From a checkpoint of a small mixture-of-experts model trained on Wikipedia: a sigmoid router.
Below are experts of layer 8 (counted from 0) of a mixture-of-experts language model. Rows are named router (the router's row for the expert), down (a neuron's output weights, with its number) and show model dimensions 64-127. Each number is 128 + 24 x the weight over its row's rms, rounded and kept within 0 to 255. Numbers have three digits each.
After each expert's rows: a language model's description of what the expert responds to. This comes from a sample of Wikipedia text that the model never trained on.

# expert 43
router:094084125126151158065125111161129102142089184108157149140127115159131123151083162144136138106114136114109144117139150092094132118125117154156167183154064103115109108127088084163108132123111134
down0:129103109167136096132126124148122126136061126140185117110170150144110168117159118075100152095142117138145151165169164089142102176102134121079172148144129109106133094131122140119119151151173108
down1:118130134114135112110095127158129140140052141174138109164130096082155131113128138123133138086162103158137121124120167124151149120105132099140171170126154113115081123160130119110093111119127150
down2:131121121132127093097154114130113139122103078110119113200126124182143130110150149140140113121163120087159082103142128135153143123134086118152120153127130166125169162120090132150137125111141121
down3:123168157171118112148116158116171204116129117150164146131149135147131147114137077107122143069101162114114121168172149171153103105143105151160155112144114114135111131158123109157080110090120085
down4:179145106103131128153121093169170056115161142120114121141120125131116133133129127097126120108118137126119143138116130148123112102155130164167107107156117167131152100063116134115124112156141146
down5:133079142162128131149138144111146145143087098136106172132129114158146083135134136148099134111093138122143096117112074099094137121151118111124108130108107121094117124182112085104105086123138173
down6:127121132097145114178154124091145133091142149118153100109112148154144102113109104093181124134126093209113125110121076151138058106111109129164122141167106108152107123119102101119162111141117116
down7:154139123100149122173116133124172136159156089121128161108113122154156101103121093151110108112145164089118135138128140165128132113138153091157127144117126154128083132134110124130097104144137118
down8:153115112121134160164140162156112144161150144115121135130127094170127099124156174124120130152166111123079122125128113153151132133154076137177130140137151134141146110132074123149136123148122114
down9:128096114158115100119144145143167150125118118155117119104096126116141153117153111129131122158136109151125112107147093155074158130168135112207112108152096143140144117099145145126127105157130108
down10:125133153147097149110123118130121125184121131124147099093144128126157134122131117135163113110111162087122143124143170119103091130123144128120155147156123140127130103106097146156151095110137125
down11:103134161132124097115133124125146154105146108134135132152151140150091134128130168143152120127105133149115129113141164140129161158172142147146091095125150144139109105134120089151105126122175133
down12:101141127115088138107154123120076143113079093142122118174122150137164117119093161095159127102109103120123146112151125121110128148135135147087122170143150107100130133145136114152152138114126121
down13:130160147126083202161093142109146110101128099124150108165123153127122163137092137154109126138091128134147146102092094113146103133114166109068114136122141157095121109072155141126111132117121126
down14:105124132129122156112105137120132119175158142130100144102201105127154112138177141117128092166096113107107119123111169136157117122100086132143135114091112126148108105109165129103117129130121113
What it handles: Suffixes finishing verbs and adjectives, such as -ed, -ated, -ained, -ible, and verbs like became, used, called in running prose.

# expert 13
router:088088174125144204072106175133151167153073149100146154136132110132123126154148136139155109093137136138118164154138091097098152125128108171146157167143077067141127100199123121121150146130090095
down0:109115125117118139131167094108143149060117140093148125134105110122141135136143160127103138083140165119119110126164123109150115108131129161141114132113126085102132086165146140116089162116164148
down1:156139152118112109112172170116123118153152083142137158083120142115159096147108131129115103175120108134182101144108091112117145103143116127092100119113097083145102127105124119172167089159079138
down2:134125172148086112140123128122162135136141104119104142128136143116138112145102145116100108165143098108121081137107118150153153113153105091123114125130142123123157127171134140122115099097114154
down3:118124145068117117115183142145119108133105165092089114105135146120149124150101145150105111145185131104140177131108169162098176109143092140151086183157122127158132073130115090132119112144116112
down4:122137120104137132129133141105131147120124117148157137128131122110143113100113109144113169143143135116112081168110093114098114112129132116119161164180119115107099141139161132108129127156125142
down5:154093071126136136137093130104126143109090101122118107121171105099114142159167095128155130114086110102128162110160155108178072067092097133093116122157172123147124121094156143112133153097128174
down6:122144125129132140178124128110128142131104137103125122097186134096120147177138130132083145147149137119156169114125146124129144163173113111113066116113116141129141152121169087145141123118085127
down7:117098138149148106141109140106080139175132128114100165172114117152163091104112137169135160120106161115134079141158153114143129104146146121123172116148106140103126082120134108103156080145116130
down8:106117142136136129100191105140140120090136116099168094159143122153132136124114081136125163127149148114106123143141124085092117089167090174167118137114143173107153116148129157125146102138112115
down9:147142137127123151139132118132139102154129166088103114165046131111173077107135131124129089124116097137106086107116102127115120111109161147110115081167151112109106133091150132149128133133122129
down10:068156113147097126134147139122131077113110139140158125133155141175064158121119105118075147128106108130167115101127130111134123113140108129126082155137130107082110137115098116139141160136082136
down11:124097144103135171137070128134108121158137127113111124130094117109112116133149120123127094089113144116105162116165115108146103149140109111153111146098117090150127124121173127099167154079128133
down12:110145151118068153138109114154157121048173106099134122136163151099112133115153095180107154148121119090105115166147141115109140117158118120116156066128133082119111097125174092151102133142129130
down13:137134125136139112109132098113119188094109108080078137131123140147138080161140142126155108134147176138155144126132104112135144159123098091112111130113127125064105149164121123160100162120134113
down14:130116124106144125126099151129115127088165172133106129171135158129147100138112135134104147150144178122108108147092138100141130113129118131161120084118147081146130106107135126089106125122113120
What it handles: Commas, semicolons, colons, slashes and table pipes separating fields, such as Ohio, United States, Stadium: Celtic Park, Symphony No. 1 in.

# expert 3
router:097127119120133225157128132166135131154083116098110160131159101136140111094139126135171096113111122080161116162094107133117120103107149150150172106135087125147130115147098109075122141141110098
down0:130100165124135121085171128122108117119141120090111140118103131141136069149157152157112121154125110142123154110126113101111166192101114159143111070172120117118128147113110111103137111096125130
down1:126155135151125166112175113118131162095182138137159125115135143141172138138101158127136124123155116114157129083121112148133145122121141123081110141106081128120159118132134158140126176176178116
down2:136168167145101107104055114156149114142173108159119074096128120159102114102159129126165156116066138154120115148136121154104123160158123126144121176157144129116134160112121108114106134136147114
down3:134153157099144164119114121141101150093122139149123105164113134122135130136129122137155085123146099119118141128143134138124146127149124191152137144129163123116113138134164117157175174145134158
down4:116122106156099150151115131100150119152134152176124169137115136130124094141140122178135156149088126153126145171170165131137089089156161135090150123103103145094119155098156150090175153107115123
down5:118120123151082129125133154111150166115132141123132111100160122161128122131104121114126130179111128160152146132091171182081088114127141111123135143145137140176073114143104132153119129144119149
down6:149173121084155172133107133169126114115154098098121106120144122104158109146114105134139109094130132112164117170098140158126139138119142121121154152166128195126106131137149124126133142178117102
down7:113168140120091149111156114194131108112100099103099147111150096124146121130117122156150110105114124179138134173068145102138077158104142120115139133123150117122126167097133148189141123124139105
down8:085173121119112118151123164080096154125120168133141144121112146125104132147111122144128141139115138145116116120145101164134103120162149140148102138048126094126144148111078140086139105131142107
down9:158129108125146145145121131133105105108095149142139129097131121117126129092161144130072081146089156135101148148142140103095096123155097183111112134146121174133119147131090093139146145125105124
down10:124136071138135107143126108163121103080076108106136122111118128124125137066141123156117119118163135122155149141131144103130156123126135106103104128107146150130096105141160138071127125140160083
down11:139159092133106156147162096118079154097179099109144112074122122096192113089141146137119131144148148132117137131111122125145091065078115104099133117114093150165113139140098137143142155167127128
down12:085126130116102158108143207074115123161126067128181126138117157157188146158104154146144073127164139155110140114178166137144135114130110144142149081140074134164127133059128142120127165122146154
down13:144140155123143138169093093121127066126124133098113076134149135096136132110162132168081124123114129140102140109117112144154121118174145113126147089090130152112142108118147092179131121122113142
down14:088146128126123119139138169129083106127178131127113155114121154118110120104181120120180175103111111111157133083093120142123094131092144202140114132110131088124101102149142136101122105098114131
What it handles: Pipe characters separating cells in wiki tables of sports results, filmographies and election counts, plus semicolons, dashes and list line breaks.

# expert 18
router:098124137108129140095081160122158120140083165120156120129134139139150147116124148119158136117150099098120154104104114074099164071102120141111115186148039106138131090141100098136100109123117135
down0:121142122140108133134142066134136117151117140140135070116118132152117125160164098125127147131119132136096115105146117141124109129149164086120114110123182112104118127173146099104124117113160100
down1:144129097072139143147139116145056100121139150147140136114122108116135145106135110141114115126105090131155139160148091112151088184143141116076123107093121136109133118137115137126134109085122124
down2:163150097126152169181122144131149158092142128143155141104154104117110118149107103123103124083137154183115139109167157111120134154133099145141128129146119128098142112137087093111146110160113121
down3:129139149174183131103150126103126094146114140123103139126111120140115147130111105127140147144114120142151087112095151166182132128090139122093129153123155087104131122167141153153103108086148126
down4:163091109119137141156156138140107133130097067122141074115159094142148177116136106157111096130143154087160122115134173121149141125148107149096105078109120171111141165156135130137130160136129117
down5:125118135143122116104131160160122121131082149076158157138116138112109118150108123107127129125129100153130113143131127129138100122141132141153169162148123115124157108126151128135135098143106128
down6:139128107130166177128148124144131136102142104154189104131165096096101114143134171128131183104091124131133157137139158129207144085102101095112154102094132134128148124137154135141100109131132160
down7:122122157124147149118130186118108136123095166130144150118122099133136132086153104104139125136141079090101167123145091120124133137153162113101136120151105129135112085121130112094108116129164118
down8:160120098119130071150170111128121166122087139141132150112111128149106149135124082142093125065162141127116108107188131112115126128126101137137103127133121102146146121143159140125125135104110129
down9:132106134108137136140117121139086133151125140098167106118128140142101126122122163140082135118125168146136107130149131150117111091127082118099099152138138108155084128096154080106143142164112142
down10:105105160145136123172116128120107107111151081118159146139165140151112144093159146141144101143126144135130124088147128147144146116138117137113159087104110131103123123099095110081102115130135141
down11:124135111107133139164140149164095127122092109169071117134095149120125149097112119130152104156127095088112169125139146116124112143130125126104131117085113129136108115122151150143087148122137095
down12:158118119128119120112145112170148114136118103102160119134073156148165124152115118133140123121152168135123102103131105163137072135140167134147186132120148096094179150131141134146134119093194175
down13:115117111117145175104122125107154123145155116127126092112137140124145150197115110128183075130107106096123147114091141142087141154121112107116139157129109145139146123134167099132124116107157078
down14:104132159152151156145126122117140143122125129080199106156145132122135135161134146125076159156106122094151063129106124134146148135101154111129157088139130148125114158149153124105116119116134117
What it handles: Articles, possessives and prepositions after verbs or in set phrases, e.g. went on a, played a key role, with, their, its.

# expert 32
router:122108108110104150125129152136146130112095065119171104104077092150142125106153127129141097125136131144101139146135126077137127096081146115148126127130094122153146113093112173136160165130149155
down0:117158146094122086128142136120151175147130121138164141144109157150136051140096125113169109149116148123109152109125134149141142116155128113144155124139127150105103159123113143113090081117124101
down1:129122094131098148134138113132129078148134107124128130137133137120100122145119103134140115110132115101105148152149149106091113109138118106129139092126126099170113095148117076121133136164108151
down2:117101178128145164180111171090158119103087177120194113116130139164131143152145131134117142123129096140103088133124120134089135124123082153130137138150111115152115127128116179153144151125137115
down3:104123156090130106165125138093119024136115121142169134124135103120122091081112132141159149108146132174093141096109125130095131041140134132115107100064105080123136124145164104101155123145128149
down4:111165154155114096111146145115146111152136162126142178083115123115107095090090174120104109117159115128097150141087115095137162075110138148131111137122132102119118116134134081138138140135142134
down5:122117115149162114135166117152147095142162117162128090144142174142099106090167179099069149109194123132139095125126104146126172135134106111122151135148132129155102124113137126120126186104111115
down6:137094150134121114151130108137077160119136102118139132196168147115145134147125136134115109080142122059118128137155159118110147191143104140143153121125145145112157142118094123102132113087104100
down7:129119166121129126181103142121113118110080095129116160151122123108143114129090162159119151155135079125123184110185140161146117128128094085148116144134157123161095128105105180138102138137108106
down8:152166146094155135107136143135141128158122159117130135164117121076116139143091194153089124129124155127152133145163116150125147140121075160082178097108148096134141112134133122141112119162132084
down9:147096136120139107117143073128135129140156085130118139095102127141186102167130135094111123095138091119146102124149129142157132130122109110115092131107103114106147199155157157123146158140131120
down10:146105107091098135118148116104088106117139097159115147105181137121096105119114146153167088102107122152119091149142116113136146104130124120126088134067131089128119156103130090170171094117121134
down11:140149126118136161147140098129159123109192099073140012140197116147104143165124096104152165141105059085134160101125119137149108150139158156121112166131139144124113108090097123138127143139113117
down12:145121109159131128140144093127151116123148100135133116142154155115149094135131156127073108138133125124142158147155091163150161146111118129154130086140158127123120097160147124134171116123107147
down13:137118166139147127105148154116129155140110123131137122133140161184170126174117139124093098131131096096121138128108120096139190129129114096118135132097144115176107105170160083152135111098100145
down14:113125156112132110133125133122127086110111145134160111087092133156116167133107114157137098139155100160133120071113109163141185114157141136130136137111099128109105156134115128060151136135133116
What it handles: Digits and percent signs in vote and statistics tables, plus words like gain in "Conservative gain from Labour", lost, took, black.

# expert 17
router:061136121117131174113118118157125132105085150089134119144156135145117134188091174120096112143156128095095148130125120111084163109171134160132133127155091132092137100143142138118113100121098081
down0:093104136138136150143151087119124142161108129126135148124135168147097128141128118153136143158133094158126157142132146115153145092112143146091127104126173095133118132132146134176125124104078125
down1:140150105132105115162118119119115133118139141162156105126141148145127105123159140140115095163136166142104112167128151102133171119148133115126159143132120096106088139167125158146143131086103108
down2:113084137109146134153150115141111145106135136144133125143137124149091156106113121115133091139106126156119114121140095184136121104067139121114115119139169099109131115131116124147118133101094122
down3:154106123107154095136153131128178124131107134093107127106127156148160147110109150155175149112112114103145138120103128111133146175145133135153159143143031119149110094146122131105118150127113114
down4:132142145156149135126121087079147119107154094146110141113097137129108128175136128093110122163136137160119113087154132143136150111106118145136155139135163114129108111132161119157117173152147105
down5:132138116165143123132116125129137153093089135131157129120165148117102144175148160169129123134088139101190115145108144130128163150128143101109121156134158167134151151099124161146144147101111145
down6:119147140108108173158106095147099129144169117133130144133134098119176098158102120146071097126135158156132117147143131094137156124126175103117121109127142143144120121131133139132120094105176155
down7:141131082148102160083104103140110144104107172135135162128142114160084121121138113104102155149128144130103147158113123064168091103119157142133128138109158163132163127113143112157104123126098125
down8:118127182110115133149135134103157113096101130143129135136072126158097139090158109107143113149172103134160147136125122148105184102096153091143116141140101123147165132148129086117148152161115148
down9:131112150123106126138147087073151153105111129135205107106121123134089143090130108146140106115134128130093119120108077138144186125115101072164131096081137127103136174109113091125116142083116150
down10:100100120135136151142117108132171141086097117131157095112091105114138159102128105140140112122096127118189166097113103138167158099094139121141131078138163115120137150124146153102154125120152145
down11:104153082131145100152137110106102147139099135082145139091143137143154163139119147089123122089146183100125094154141146140158095156159115134142174136145087151122116102131176142121122097105121111
down12:157161106141126139107113109116166150122129112180140069109098109137142104115123173152133125104069123119183119127079122137109130152101088112148130085131083133131131124113132171113101100097117089
down13:119160146173137127133136163132134108096119121162109128083125137077138153141129146124149105139144107113135137139111150162157122072125133116118122112149123127106124134152133148120138127098158163
down14:112123145130143148119122092099147067100169140152133138139163116144132134160145114111077118097117151135109113136111131138120161105176123120102144174128176148120134132086154098139109099173110145
What it handles: Bare spaces and opening parentheses in tables and infoboxes just before digits, such as ZIP code: 56073, coordinate marks, 6 (10).

# expert 42
router:139073081122126149097179166126154127131127107124145141108136139164143154167113144156147090146106137115125142099133127134093113151088109138136161143143120125098152126151132110135092125153111109
down0:121139131119119106183138129125131125123117096145130140186144105156151104102103176153145140120102146170144114071123067159162130139112127101133154153099128114128157123082123148126142109158137159
down1:098135142146090112098118143133156126148108052177101153152116189154127158145123162133141126162149138157149150142173112124169115115099134120151110111107126093107079138100115117130105124122169124
down2:157102105129137114146123116139120138120120112154126105157119107078160090118100130109103153109112178139113143072106153144144137140121114155139128185174121145084135120124157093118138107138140138
down3:096120129138128119133171123107095171128107124172119166145126126064101118093133133167143119139166109112136113069154114087160121102133112143147125134093078111135128136132188164125119148139116113
down4:112126120149106140134095108130154173098145133124122163146171186122112107101125109142105110133105090076101127128145129106092165090151144129115149100154162129144155097115139151119154103126135143
down5:104151136141136121146151103130125168148123096104169126189112157161073111128166161125140136103137106130105151123134134113158175130076145090140127136092049105137131119109122121134134146149151171
down6:124093123148093119117123152090147103167117119126098124143112111147104106162142143115123137127154131107127189142155116145112122114090086110092133136148120181081126124132118127101123102091128146
down7:123124130117117131131143113152165132122119160121115106127104147108139109108113093124146123155150095174150146130108131105072108156120143157082141128156167163113145137153151122135105156110129131
down8:108127079116142120162120106125130127136171125160114189142170114155115146094152129121132092147115155129113142115108143106125169118137119139113116107111128137117148158075090134135157125151128129
down9:117050084117102152143131141101113159103123143141188137151123163131093106132170111137076141106107134160137088109135157188135161125123105119133116092116122135134137133121134128083132102122147108
down10:120138152134104074138140131145143179140182120106162128153143116111119092109117151128106116110143084119150147115120124108152130175138149138135104143137142114104133146114094124181136124125106119
down11:121138091112112114105120151134139130078141096158144140172135138154171099180142084146131104128169127119153149125139122131140119143086153120089095104084138128129092104150137142138144137116123110
down12:086161113125142094116094131138101109150137159075124119192134089157087130087130132102102112141135140174126124142148122109131108104128183170167181093103093104160142134133132092140147128071160107
down13:121121128177134159169143124134136154169131137128151100111113081124129152146114100159136154146152126130116139145141127136112107127092062119077129107179172161097094168104118132149102140090120112
down14:112118121128141117152116132130158128111113106120100159168122154102128136123049134132103123135095122089089119143128106131122158105160166174119106127073170146143111112152153144132121109146146107
What it handles: Abbreviation and URL periods, hyphens, score dashes, and prefix pieces like con, inter, sub, out, ro.

# expert 41
router:096103124105100132123113135180137145161098124103121136085157129150105138155082174143136109122121073113126148131148094142102139125122080139158130113179081114107092103155074134141108142144104076
down0:149130161104057132087178134183116133119141117129104179115148152122144127097106110137092148145117139136135133157182117112122130124128127108116153162108186150114142101177086139185127145151120129
down1:159150128122094085118120190153132127148160170116106116121134169094113133148100109125119132129135095071110138089147105126119145099125137141125133124162154122134084113099124161120140111121149094
down2:127114132134080153129138129107105114117149148097133101173124120090153132133127121149156142103107120152095138136150147104185122100117142167181113130124143093108120104149112189137124143144125127
down3:123101124137142148132125119169153115094146108094104115114120146144162126144168152152105155124109135150127129122110080118135108147153112119122101154133141190059115133125100123172106140121139097
down4:120148145118149126121113157134131109160090126187130164125145155121134156119173133098094114119152117121107138151171115156112115121158104145140160124111122154137121095089191116151143088119150146
down5:128137102090136109138108134139121125119145125096200171127172143153155197105131126142114110117108116100094111158086161158107131137116106157109159119099137109122144109144135120149131106116056142
down6:118125129122154154156123132123116078084163114140096101165157112103167096102154157097121191108099145132109160124130114135147102117113140113123121127141104141125124102148129145119159118119149139
down7:133129067105134108081129119124128127129117148096138130143134122129100116136142125157152076117134140090119167156125125112102123127125125111126141110119121149134149154104144097078104155078086133
down8:121094133120076161148116158141125166155142073116104086103130154135116118132179102172124136092088160140160112157134162136143141138149164128109161117160155138110105133136156201121140130130135106
down9:091118141080148113120139093141127119127100124136131116148122138104092135134122116130079131175137145124158155148135129110118128166142141147105088130133111114115106170141146143142137114126137158
down10:157156156126114099182143126109100136118131136119134116145120152122143117144113129137166107156117112113177130077117157162164144120113104156155169104123098165122115132127132168146170173103105142
down11:132102127130133120146135122136160134107137117128082144120129124100112096130137092136123117165125116149130162107186110111118119133128126142117078104147140093163106118159072110114151155124136141
down12:098104125129125120159128123167148122153112112111115130108129118101099120117146155166123161169114089146093151133139097100137088120124148145163152126175159137118117107106109098146096130128117112
down13:118149152137116095138126125141111114127155111115167125110143165092097130137131135164145084110096152149155117120126092135128122150095126121122157126137087146060138138134153136152128127122089140
down14:122070134149115161138064119130141114096126127140154069103156154118131132121096199111138112095111162123127139143093155113125085134122139166148101173127146193108132128167143110159122125111116129
What it handles: Spaces before numbers in statistic tables, plus connective words such as and, to, which, also, would, then, and the dollar sign.

# expert 30
router:110071151107131176082140154143153140141093100120165139134117119152137107136093149158157123153118115101135173115090130100104125121080136157152079132153152104110124124137093148125124099112114150
down0:142104146174136148130136190167126133166139156119110117139126082146121144138129109088139080172157105129128125137130119127129128163123142110095165121132093141141112102118124123140096123162140191
down1:164108117159100135132143116122096138153129148172134150113095137121099122134108161173111086168188072127143058126112107091123114170104149143137090114119121142127131171135130096130128121126127093
down2:148132115116114126131140130123151092139117115125133132164112149103129116150138154133124129143133131128116123151121121115122138123116141085102155103137032108134154116174112141169147171116123131
down3:096110123082163145161117129130134100115113107143111153083141117143144109130135130108120159140123122179157150116087125172077130060151100141149147114112121155143139105142186108139128099132130165
down4:148089157152074123170099127097098102139150129108126131130139114180136124147178176109123174149175126135146148153148124148105168093117098150113122177097140119108088101137120139157158099169112178
down5:128093151132130157120128147143121117151133113113129180144116141132119113137074105156138147159148152129145116141096143117097115120142136131107119136112180124111106113138159132143141107166151185
down6:127131154148131117143134108117152115171142109123140121137121124107130091172173099131155137156119134114105074123084162139143112160083152099125124162158085093123069144094114129188111117114121142
down7:125136098146113117118149136121151115131101145122098056148174119097138124171136093137141132135151103163147178120132096098184094151148104121169108149137133107145081116106089117201145112149150114
down8:141112127109140171140120145098146140130163125152103103129130152137135112122123144132141126140104122145151167117113131068111141141129110125153116171157146139117136083140107125133150142118135126
down9:168144101117122108141122132142120110096129147102139125120137143167151121168101117125116117140114144129140162128135125135155155103090120118128112158146070123111128158145094145174100121147064139
down10:105145129118118116131125110115113134072122130143125136137069117146127119129121126145093131136130160126161052135126133133113153141090148150149113148155136135129165056177142155072158154133112116
down11:139080107144146135153150119133128105142126123147138103077125142136119143135092139138107114133128102118099151126147113088150127146122114161124167143166085154114089165090094115142128142125111119
down12:132102092114139138096072147093140110149139173100129151134099118140126143122110143101133115104162130120145115125100131129124136119110118141152159108071143134095105137119119173113093157133086138
down13:118122133130098144171105096117120116115132131117106110189149131099132144154121135165152118146141098116123150127130110153117105114099140143177111143131110120121116096150100141122092120129165087
down14:113142110117142137147106128139157123135120126156082098141127115094117114143114170111144100166116095100121120134102152133120112085116132131113121136132157129149161136226152134177149137112173160
What it handles: Digits in numbers, years, scores and fractions, mostly in tables and dates, plus number words like five and word starts like s, th.

# expert 47
router:111100125111134172108162137178109124136131121131162131092143127146161125134067150127107106150170101072122139111098136122109143121067118162141147144158066128106125074188145122088123148134144085
down0:151155090110151158108096173127151094157150133050152149130184148129115124105166104109109111175129106120135129112157142135130166100093123109154115110145092142102093108107142099085161157155160125
down1:127114167098128113142135143141112143101088105129103122152129104116162065126106129143130138074146093154111117145112118147118102164126133121117078105133128168149093150101101145143113121100110097
down2:092148137154123155159119145098110111087126102147097165075158113077133127128147151134097140158127134118132132153083108146145126131145116135111131115133135091093116125111147157094126135138149176
down3:102129119126114112136087116180157103146138164122166122111143109114110115131143153160123121141103122149123090077121140151127129151129098136147126161123108137102088107161126126096122163132187119
down4:122120158122110132130123128123125100128079160099098085131104083131068097162125108172179140103115092175108162160100093124114137108136132116150104114132135161127113151071096134120122130117148122
down5:126126137088096116148148136115132108128124139125106084087129143109168173089118177141080110177086154102147127132142108130074143143161163107080099170107158113133159118158113151139099094128092152
down6:149122105148142100128100136116120136118110068156093159106107149126141138137118143140110157090124163124138076124158114143121126168065115120062131124115123151118166118149126145091163127122112131
down7:104112160128166144114114167161115135135068126125151153164127161102134120107129141114115124118133101108146120132144117145112108132130131094102112151135130164145157146126140080170156127164186132
down8:156114124087124109120148109080126129113175167136137140128118064139137058100126122122120155178114139116166140108173164158151105085144128124124091092139141118101147161159124121124117096149147120
down9:126125094150171168132116101146111119100105132109106136098116150172118117167136141134118145110143163117131118166136083141157163122123113140136150111144147111107097126090113177095105118111104137
down10:134155128097160077110084108128116144153134151109120142150103121129077108123121125100129112130174101170131129175123098138142115102090084136169121109141144113150116133103109114160121134152086093
down11:100112133142176133105094133141111121155120143119120162115122114128142131124166087161136114125124101112103117129147100150107103131137139097113121115138140169117120087180087158174110131086083123
down12:150132122097128153139121156099135173108141178110140149109143103139168095153142099120158162139119124133129132121108166141139089141127152100163126133099160127141159130107149124105126130170184079
down13:075141147121162090107116114082145147102109120129125090137164101102145167135117129128143135091133081124107082122141127106155147108090166141125108111151134100169144168161127134155124156099097106
down14:106090116114086101183124114175131099141144140127110116100134141170094158147153133127070127116093128095089135117124101155095097108145125153141115103080147109118189154119149085155111069147123117
What it handles: Subject pronouns he and she, closing parentheses, and line breaks ending list items in biographies, plus following verbs like was or went.

# expert 9
router:075136114121124160093142109179142111128110145120142156080111137145118147201078126133143138102132119065102111118117140069077155122076115125157120133134081076102123134128111124099108121132124154
down0:147113106145131132088143150129127134143117154167139146150124108105141096094171142119130106145107128102096093106126122144137157088160092092112148115118116106156113121143134117124142129108140144
down1:167129128165120142104154125146164147156126090116083117154132145104137100170117142077067132157109115151124091100120141154120145101121144168120129168142114172133143127151126108093126150135130129
down2:114169099184112103131109091133161140156138123125117143096094139144140131096091143168091110104147100127125151137102159143153117146120134101082173139150128135106174154167107169134122202137104156
down3:154173097116147106113095082167146135120120120136103134161107119110099133099151108074139153113124087110142104122136202107087144141183118120145100117134125130117081103139173127155121148159104127
down4:115146153130099071140145127153145122191138124099134108089116144149153147134138083142097116131115091144115065116110125145097151160123125137139154129147112137135137105165132119135124103119115075
down5:110111122142162122102130146105119156103075100117085084121123093153133159122144152162128114132127159143132128094099096112147110122193101156101173139102138127118146174120136145116130173133144133
down6:141148156158126148132106119158120143119095118143093129149104136106171119154112138136086134123084169134102158141151102130109172103135125168134152148134130118154120120149195123105099137111146168
down7:149134138152158200151142168160123130090135111078115183151169115185147096131143171109138161090155155154090104129152108142126149119134156114129084098107132107114095140086092100131124095136131136
down8:117100108083108150124123102126122193159120133147149104119161146144140134159121104117125127105126094130167125117091143109129137143136107136150097109124087159122132111095114124123121181111149142
down9:117143142136117111127125138130129145132062130081088145143138148138135151091094106109087136155131105085139138103142158128100135068129114139094172151141138155143151150111155134080086138157144172
down10:155099091144145171152145114148090141107143161150131106167102147136083096155128157123148105138131125169086137092134118166129101134121123118164176100145142134089119153100126156101120133134132146
down11:130140112112114098115161096137106132123037138107120168070118135135139110117115141149139080154123141139160150125147113105125107110143146155113130124142117100121129141098145117159118119128106125
down12:135129156132130151117172119116085154145112160123152104117139127130137125135098201161141135118132153147123132095139124144152125105102094152099129108108129134115116132056139135136139154099155173
down13:095134105150125092097118106111069152091130106120102092106119148123138175147202152145121070136108100134137114144132145126129091120093117139122157136112124122157092163137113127090102128132133122
down14:126140163119084078111147119118166146177110123159126126124079181136160134141095093126133103109146162129118096121098107156144128092107125098119157094131089168168144130116121116098118130113130136
What it handles: Final pieces and whole common nouns closing a word before of, commas or periods, such as -ing, -s, -ation, years, work, country-side.

# expert 11
router:127094121139116145123114157139160099155089121104139121163111139147188149142063146142159100111171146117127152112119108091115166130120089143150122146125101132122131126119108171111119132156152131
down0:116139132160075174158115101091114122125127153103116144130147125103143129091094126156129151146106129110161148128137078130118116112170154113164132118139130101138150137144127154119141104128119100
down1:155148142100124147110099131118155140126081128147094123140055143150121164117126131121123124144134121133150081145099125139158130119125123157126066127119126075109116116143123130163142158141120115
down2:136130131155107092118120120109147127089151136077120102090094147137065102117141117139117128126114140117131142103134165157129173118151085121110151167182127153106130136089135121128120157085150168
down3:144108123131122130115176131111110067099102143150147127178119123175115117140129176091104115108112174165157148151149135108145152091136114102111156125124094136154135130157153059130065114103134159
down4:083115151160113116094068145166167131143127115152127162116133154111083141147099124090141099109154122083134128134145186135087166117115113116133151130109141111146122121125105122117162142121106155
down5:134151155129126119096138136147126097144098123120163163124118161119122144048168142102120118119095097111150134154144125087104159159114167163144128140147144084122095148131139123133091150177104157
down6:151136160158153091142120143136138161147143101118168123128171123133130142147158109094107149153135115072108113113140114083124151117151119107128139096114135123075158157155163148129128093139184079
down7:191130135142159086167106140094162088140122117171130125182109134113089053131158130111110135108157143130146144117137122114088109100129135125144119137171122141111150148136099092160083124132110104
down8:175142096158150132122148104130125157109154114134125127113114124141155139156146129133123175143067141115084126166103109123147135153186083122129091139129178130142162146122098134117147086158131149
down9:087128118135124139129156119132084135087137137131108162144127088089151145107106099142117159145146148129087096156124143119127131143169162125149089126118134131143131148119122156118132095078148081
down10:138176142130092140177146091158122095111091096164178155138124145136114127085086102104131115089137101118069146132119162149138144151142166158135116107162142060121126146123150127121153117134126118
down11:161130097135103084140141106123104133065125092123113125148099083081154139107113129123113112133101151136129113160155085140114146135137142124128128157138077139139103140114115136117085119109136112
down12:077149171156119110150085117133126134188151132155143153093128142145105180106102114166144127115153111140110132143151119165136086149140105146131127126127127115167122136149127118123096110136113141
down13:131111091136146124178171140107107124084122129084174149128094141162111141169151141133130119143128112135124052176122131096073156100117153134124177120114136171128170126109169108121121075163109154
down14:090140140113123161114116106150138127169123176124151118135125160151114103123136101151154122121122130155135130130128155120141121123136124158163102093130122123119121102128116109128141124162113145
What it handles: Month names in dates, especially after "on" or a day number in infoboxes and office terms, such as October 17, January 12.